config = dict(
    n_experts=32,
    experts_per_token=1,
    d_shared_expert=192,
    activation='gelu',
    router_score='softmax',
    balance_loss=0.0159,
    balance_bias=False,
    lr_router=0.00287,
    vocab_size=4096,
    norm='rmsnorm',
    norm_eps=1e-06,
    batch_tokens=131072,
    train_tokens=457900000,
)
Below are experts of layer 7 (counted from 0) of a mixture-of-experts language model. Rows are named router (the router's row for the expert), up (a neuron's input weights, with its number) and show model dimensions 0-127. Each number is 50 + 15 x the weight over its row's rms, rounded and kept within 0 to 99.
After each expert's rows: a language model's description of what the expert responds to. This comes from a sample of Wikipedia text that the model never trained on.

# expert 20
router:23 21 38 48 64 49 52 56 60 34 45 49 50 44 38 39 57 44 59 55 22 27 38 24 40 67 79 57 65 68 61 57 31 48 63 63 37 48 72 36 61 55 44 75 85 55 47 30 45 49 29 39 45 16 32 34 49 36 49 43 65 54 50 45 43 57 56 48 37 37 60 82 45 55 63 36 46 61 45 27 48 32 36 45 49 46 45 62 29 62 33 29 84 69 86 33 68 65 71 39 48 71 52 41 52 23 39 43 25 75 57 45 65 83 35 54 42 65 59 35 42 67 47 47 75 53 52 42
up8:56 60 22 28 34 57 49 44 02 36 48 42 59 38 36 81 33 49 59 50 47 71 18 79 66 58 50 62 28 44 46 69 59 55 70 30 38 62 51 41 53 41 52 52 62 26 30 46 61 37 49 40 38 41 37 50 41 54 71 65 57 52 47 37 29 41 15 60 35 40 64 49 71 53 33 31 78 47 44 52 65 65 58 87 61 66 52 33 67 57 54 54 53 42 42 55 32 39 35 13 51 40 71 59 19 41 35 35 34 53 56 60 38 22 60 46 58 53 64 67 36 48 71 60 27 44 48 44
He and she as sentence subjects, common first names (Robert, David), and word pieces that finish a person's first or last name.

# expert 31
router:60 40 52 34 61 63 53 42 52 45 33 21 34 54 50 64 37 52 58 40 34 46 47 62 29 34 58 58 43 67 62 12 58 46 54 45 30 37 46 58 27 46 48 63 40 66 43 82 30 36 50 51 69 39 52 21 34 50 13 33 39 45 76 71 66 59 47 39 50 73 44 56 65 62 75 38 38 44 45 62 58 74 59 60 26 72 21 47 45 47 51 46 44 61 34 71 42 63 60 40 53 45 61 26 54 22 49 39 55 70 53 21 27 44 53 41 47 61 26 53 54 68 12 24 69 48 82 39
up12:48 15 45 81 12 61 86 54 51 60 60 30 89 72 40 52 48 63 71 59 48 64 53 42 59 16 62 31 72 53 68 58 68 53 64 49 37 38 49 44 38 29 37 80 42 59 47 18 36 58 41 47 57 45 58 58 39 46 24 44 47 89 52 59 52 19 50 38 72 62 36 79 69 33 45 53 36 34 36 55 40 50 56 45 25 56 61 40 60 50 34 31 46 39 41 49 64 32 45 43 66 53 49 70 51 47 55 16 48 55 78 46 69 40 39 49 45 41 56 44 61 53 36 42 45 42 43 54
Word-initial "re" before a verb stem (reuptake, replacement, reference, refurbished), plus stems like oper, gener, popul, co.

# expert 29
router:22 38 35 29 43 73 84 45 36 36 50 64 61 56 55 52 49 60 75 69 30 56 48 52 61 47 60 40 63 44 24 53 63 49 52 62 74 35 63 47 37 45 24 48 72 44 69 47 40 72 69 46 43 36 27 47 38 44 39 39 66 43 74 58 45 85 26 73 48 27 44 63 18 58 60 56 52 42 29 61 69 53 38 49 79 51 53 68 39 46 26 48 20 44 63 32 62 63 75 55 19 51 47 50 16 47 52 64 55 56 67 46 29 37 23 55 29 57 35 52 41 37 34 39 53 47 70 67
up15:23 54 12 57 61 51 49 38 74 44 39 81 65 57 45 71 60 60 68 66 30 66 38 42 76 78 46 54 71 56 35 54 49 48 40 40 51 76 73 71 44 21 47 31 47 38 48 39 50 49 55 50 55 57 67 31 49 71 81 55 51 45 24 51 34 35 74 51 73 35 31 49 28 36 40 42 68 61 45 25 50 38 75 52 67 39 38 31 71 54 67 33 23 51 54 77 68 43 50 74 44 62 36 40 36 73 41 61 67 62 38 44 42 34 40 64 62 66 70 47 46 46 34 37 48 47 70 54
Country, state and city names (Italy, Texas, University), and final pieces that complete a place name such as Connectic-ut or Baltim-ore.

# expert 19
router:75 57 15 47 99 65 17 40 68 43 34 34 37 52 19 41 53 49 61 56 41 38 52 34 46 74 41 56 55 80 50 72 53 50 48 70 60 49 54 45 44 37 50 62 47 46 45 41 69 40 49 49 62 47 44 36 64 35 40 42 61 44 13 63 55 40 78 31 56 73 41 48 75 62 35 58 53 72 74 40 33 67 54 56 57 55 52 32 39 44 49 43 61 48 69 53 68 46 53 35 47 51 48 48 44 39 27 53 30 57 38 37 81 52 54 77 38 55 54 31 51 65 40 90 44 48 41 42
up0:63 60 02 54 69 51 34 59 55 43 20 38 31 80 38 41 55 31 57 56 83 39 44 41 44 63 56 63 53 44 42 52 49 63 40 63 53 52 61 42 47 80 49 54 47 82 52 44 58 72 36 23 53 60 42 44 31 52 46 63 45 28 54 50 50 34 65 53 59 57 63 27 57 37 24 41 21 64 79 38 42 62 40 61 47 34 44 51 19 22 37 36 60 59 74 44 52 75 48 46 57 51 42 47 47 60 45 38 28 33 39 44 36 27 53 69 54 36 33 18 81 59 34 51 70 34 39 26
Pieces inside uncommon foreign names, place names and taxonomic genera: Muntz(en)heim, Mang(ro)vicoccus, M(ang)alore, (T)schudi, (Mac)erata.

# expert 18
router:40 61 49 36 37 42 48 42 64 69 66 52 29 50 74 51 48 47 35 88 82 62 68 74 50 48 58 55 19 41 49 52 30 58 63 22 27 39 65 35 43 37 42 77 33 50 44 55 46 48 59 82 22 37 61 33 65 44 46 58 34 50 63 46 44 60 34 61 41 45 58 89 67 60 42 40 66 37 74 35 55 59 45 55 38 68 41 58 15 36 54 52 58 35 53 65 49 51 70 39 50 33 72 77 31 37 48 70 41 62 23 62 58 46 81 47 49 70 56 36 27 58 68 61 37 58 40 64
up16:31 34 57 35 59 46 62 71 56 50 76 62 66 32 36 26 30 67 41 66 68 52 57 26 59 32 39 26 58 51 60 69 52 74 47 55 30 61 45 42 51 40 53 22 85 42 54 56 30 68 56 48 50 29 43 72 62 59 45 56 36 56 42 43 66 50 37 61 51 50 39 64 54 56 50 40 29 34 49 54 56 61 62 67 50 42 72 44 50 65 28 47 50 57 42 61 44 61 93 73 54 54 27 27 41 51 35 41 46 49 48 37 50 71 92 00 40 32 61 44 68 40 47 56 60 64 64 53
Dashes, by, of, with, against and commas linking names to roles, as in musician credit lists like Elvin Jones - drums.

# expert 7
router:51 59 68 42 42 69 35 35 53 50 40 32 29 42 43 40 65 56 60 55 60 59 52 55 41 66 42 73 33 30 45 32 36 50 77 48 74 52 70 56 62 24 78 66 61 58 33 51 34 31 63 56 06 64 39 75 46 24 51 44 41 57 34 49 61 56 51 59 60 64 55 75 53 38 33 57 48 46 51 37 41 58 69 62 31 46 53 41 47 44 56 53 72 47 36 72 31 57 37 65 14 22 77 53 42 48 37 49 37 68 71 84 56 53 33 62 41 58 31 73 45 42 94 66 65 36 58 58
up0:39 41 43 73 53 72 25 62 35 49 63 59 36 61 44 56 40 44 72 77 53 82 68 35 46 35 54 36 43 45 48 49 46 47 54 61 76 51 25 51 50 47 68 47 32 32 57 27 31 59 56 31 55 70 38 41 49 47 22 43 30 41 46 70 39 62 66 24 48 39 66 49 88 38 21 41 19 49 59 49 73 35 52 47 50 50 48 51 58 35 53 44 69 46 73 39 45 45 42 27 42 47 35 47 18 49 38 64 50 44 86 52 61 27 18 57 88 15 48 34 61 61 55 40 47 49 57 37
Middle pieces inside words and names after an opening fragment, such as Aerof(l)ot, Trinidad and T(ob)ago, gr(an)ite, con(fl)ict.

# expert 9
router:33 62 50 65 46 28 42 52 36 70 79 49 36 37 25 50 48 55 35 18 66 65 49 67 55 27 32 53 26 44 61 53 49 15 31 44 46 56 79 43 47 48 35 43 27 40 55 65 53 50 64 53 51 34 69 47 57 65 73 63 48 40 60 40 27 51 55 55 56 49 50 33 58 40 29 35 62 53 78 37 58 41 71 92 49 55 53 61 63 54 63 49 84 75 49 51 53 37 75 23 80 37 64 43 51 82 55 51 56 53 43 60 65 35 55 90 26 59 43 60 48 42 29 33 35 39 42 49
up0:53 52 35 39 54 57 73 50 31 23 60 39 42 57 58 50 50 43 40 47 72 37 57 41 52 56 50 38 80 35 48 39 42 30 46 65 50 38 48 49 50 73 70 34 83 61 48 53 63 64 44 66 55 65 59 20 51 60 25 59 28 43 41 47 32 56 87 74 55 38 69 31 45 45 37 51 61 63 56 55 55 49 43 64 34 24 59 51 82 11 45 35 47 28 58 49 40 29 49 50 50 32 70 60 65 55 46 67 33 29 51 27 16 22 11 47 54 37 32 22 56 32 44 50 44 40 61 33
Commas and conjunctions joining clauses, such as and, but, which, when, while, although, usually followed by the next clause.

# expert 6
router:83 41 72 66 34 57 51 63 38 59 47 30 94 44 72 51 68 71 57 60 31 64 51 69 40 41 83 72 52 64 55 75 30 67 37 36 48 51 51 40 37 57 42 58 33 60 62 55 60 48 36 56 46 27 43 42 26 51 63 63 93 46 31 32 54 41 60 69 58 53 30 60 37 29 69 57 38 47 52 47 43 26 46 34 30 42 72 53 48 64 62 44 67 68 60 40 63 49 36 80 59 55 11 33 60 62 67 54 41 68 46 41 58 37 61 37 57 18 55 39 64 37 59 49 46 56 69 33
up0:37 58 49 40 60 54 23 55 59 50 50 53 27 56 45 52 44 48 66 55 36 48 44 51 46 29 65 47 39 52 52 60 32 58 39 45 53 42 49 41 61 77 68 25 46 54 49 37 44 82 51 32 64 76 76 40 31 42 50 45 41 16 71 37 61 51 55 52 61 58 31 34 34 39 32 48 27 55 54 67 47 42 68 51 51 42 31 66 49 53 46 46 36 76 61 56 64 44 51 36 06 35 66 61 16 80 35 40 23 22 40 72 31 27 47 53 60 26 31 17 48 63 67 55 61 72 15 57
Raw UTF-8 byte pieces of accented or non-Latin scripts, coordinate digits between ′ and ″, and word openings like Fil, Med, doc.

# expert 5
router:03 57 50 42 32 59 19 56 41 54 30 52 43 37 52 23 81 40 45 66 51 62 45 42 54 83 64 42 47 40 31 47 51 34 50 72 77 57 18 65 40 53 74 40 61 46 57 51 40 44 33 67 38 64 56 70 50 53 30 23 49 46 68 69 45 56 32 81 43 43 69 55 54 41 67 28 44 33 50 37 55 42 63 55 31 60 66 61 45 52 56 33 43 71 42 34 54 59 94 60 54 39 67 48 42 36 50 71 41 42 21 61 39 65 66 43 33 41 59 40 51 21 42 31 62 55 68 71
up12:38 15 56 62 24 53 73 30 41 61 58 32 39 67 58 44 46 35 71 47 58 34 74 35 80 50 70 19 35 65 49 41 51 60 56 48 53 66 12 74 48 62 26 43 40 23 57 54 38 47 30 60 31 44 52 60 43 44 39 62 50 68 43 60 31 33 51 61 57 31 50 72 60 52 44 46 41 65 37 48 46 19 43 95 53 91 48 46 57 39 66 69 36 71 48 47 60 74 35 21 43 59 45 49 55 47 74 25 45 66 42 46 51 48 51 55 52 46 20 64 28 43 36 58 46 48 41 52
Words inside song, film, work and award titles, especially capitalized ones and small joining words, such as Love, Best, of, in.

# expert 26
router:65 32 49 38 39 40 50 61 87 46 49 40 73 49 73 46 27 49 38 45 68 27 62 39 67 65 48 31 20 59 31 60 43 91 40 45 68 44 39 45 46 27 65 33 82 42 50 46 63 47 61 48 77 69 56 42 57 29 51 39 45 39 65 43 54 57 50 27 39 25 48 50 64 57 51 36 39 70 59 72 37 58 44 23 39 37 44 61 29 39 68 49 22 51 36 49 58 55 46 74 55 55 60 43 38 24 55 35 68 71 15 55 42 31 52 53 53 56 32 66 34 44 45 20 18 70 52 60
up16:41 30 47 39 49 66 42 58 59 66 44 63 26 52 17 65 31 47 41 77 43 45 45 11 68 87 63 52 47 52 54 33 55 91 49 33 45 46 30 61 52 40 50 35 41 46 44 50 48 65 53 51 62 76 52 65 44 32 59 65 54 65 69 43 48 62 50 59 40 42 34 41 70 30 68 50 25 41 54 43 27 67 30 51 51 57 70 03 47 54 48 49 61 48 51 29 44 60 78 68 33 41 29 30 32 23 77 29 38 64 49 41 22 62 46 28 49 61 54 35 45 42 65 39 52 40 37 52
Noun or verb stems before a suffix such as -s, -ing or -ed, for example ter-ms, hand-s, form-ing, son-s, season, show.

# expert 2
router:63 55 52 37 67 59 48 20 49 36 45 41 49 53 66 24 25 37 37 54 30 45 63 51 45 49 42 43 47 63 51 49 63 22 34 55 19 51 55 59 72 50 39 55 73 46 43 60 48 42 57 39 01 37 45 44 26 55 26 54 40 79 32 61 62 61 56 73 68 84 44 71 88 43 47 52 63 46 69 72 69 37 43 65 60 51 73 42 48 31 53 21 72 35 55 62 68 23 60 40 41 54 65 59 33 29 43 42 37 38 47 40 29 17 40 57 44 46 49 36 49 50 42 19 40 45 48 59
up0:33 52 48 29 70 43 61 60 71 57 36 53 33 60 35 57 58 38 64 28 60 21 76 55 70 33 43 37 42 40 69 56 27 49 21 67 51 32 57 46 59 54 42 36 46 23 52 36 54 81 67 53 60 57 61 70 49 58 39 73 23 68 43 38 67 63 51 80 64 56 38 30 49 16 44 33 49 45 66 41 47 44 66 42 38 46 79 50 67 49 42 51 62 59 57 44 45 25 52 64 44 65 60 72 25 51 41 59 67 57 75 52 31 32 53 65 33 38 25 07 74 45 56 32 61 66 38 43
Forms of be (was, is, been, being) and the words right after them, such as not, never, most, and the prefix un- in unused.

# expert 24
router:55 55 45 61 49 84 59 58 43 24 47 51 16 55 53 59 60 25 92 49 39 46 35 68 61 59 43 42 61 40 60 47 37 35 78 46 27 46 40 66 66 55 47 56 28 52 62 59 26 61 42 38 35 70 43 45 57 92 73 50 38 41 53 50 64 37 48 44 55 36 63 31 39 64 25 27 28 33 53 66 48 56 28 48 63 63 42 47 48 49 50 66 44 44 54 69 39 64 44 39 50 28 63 83 21 45 42 93 27 48 65 80 59 29 61 49 47 64 31 46 40 65 40 64 47 39 52 49
up46:41 30 49 58 54 54 73 21 41 43 52 43 31 69 81 68 61 53 49 45 67 41 60 32 40 48 29 31 49 35 47 35 46 48 24 40 52 75 42 49 44 54 48 40 35 42 57 36 66 38 29 62 38 40 47 46 32 39 27 48 38 58 71 52 32 67 50 57 50 61 56 50 73 41 51 54 57 53 69 47 55 63 66 71 43 22 55 45 70 48 45 00 56 36 25 66 68 23 53 51 32 46 12 33 15 57 46 73 47 34 40 44 35 60 64 61 26 21 59 49 47 40 20 49 26 48 45 41
Capital first letters starting proper names, often after table pipes or commas, such as N in Nevada, D in Dan, B, M, Sh.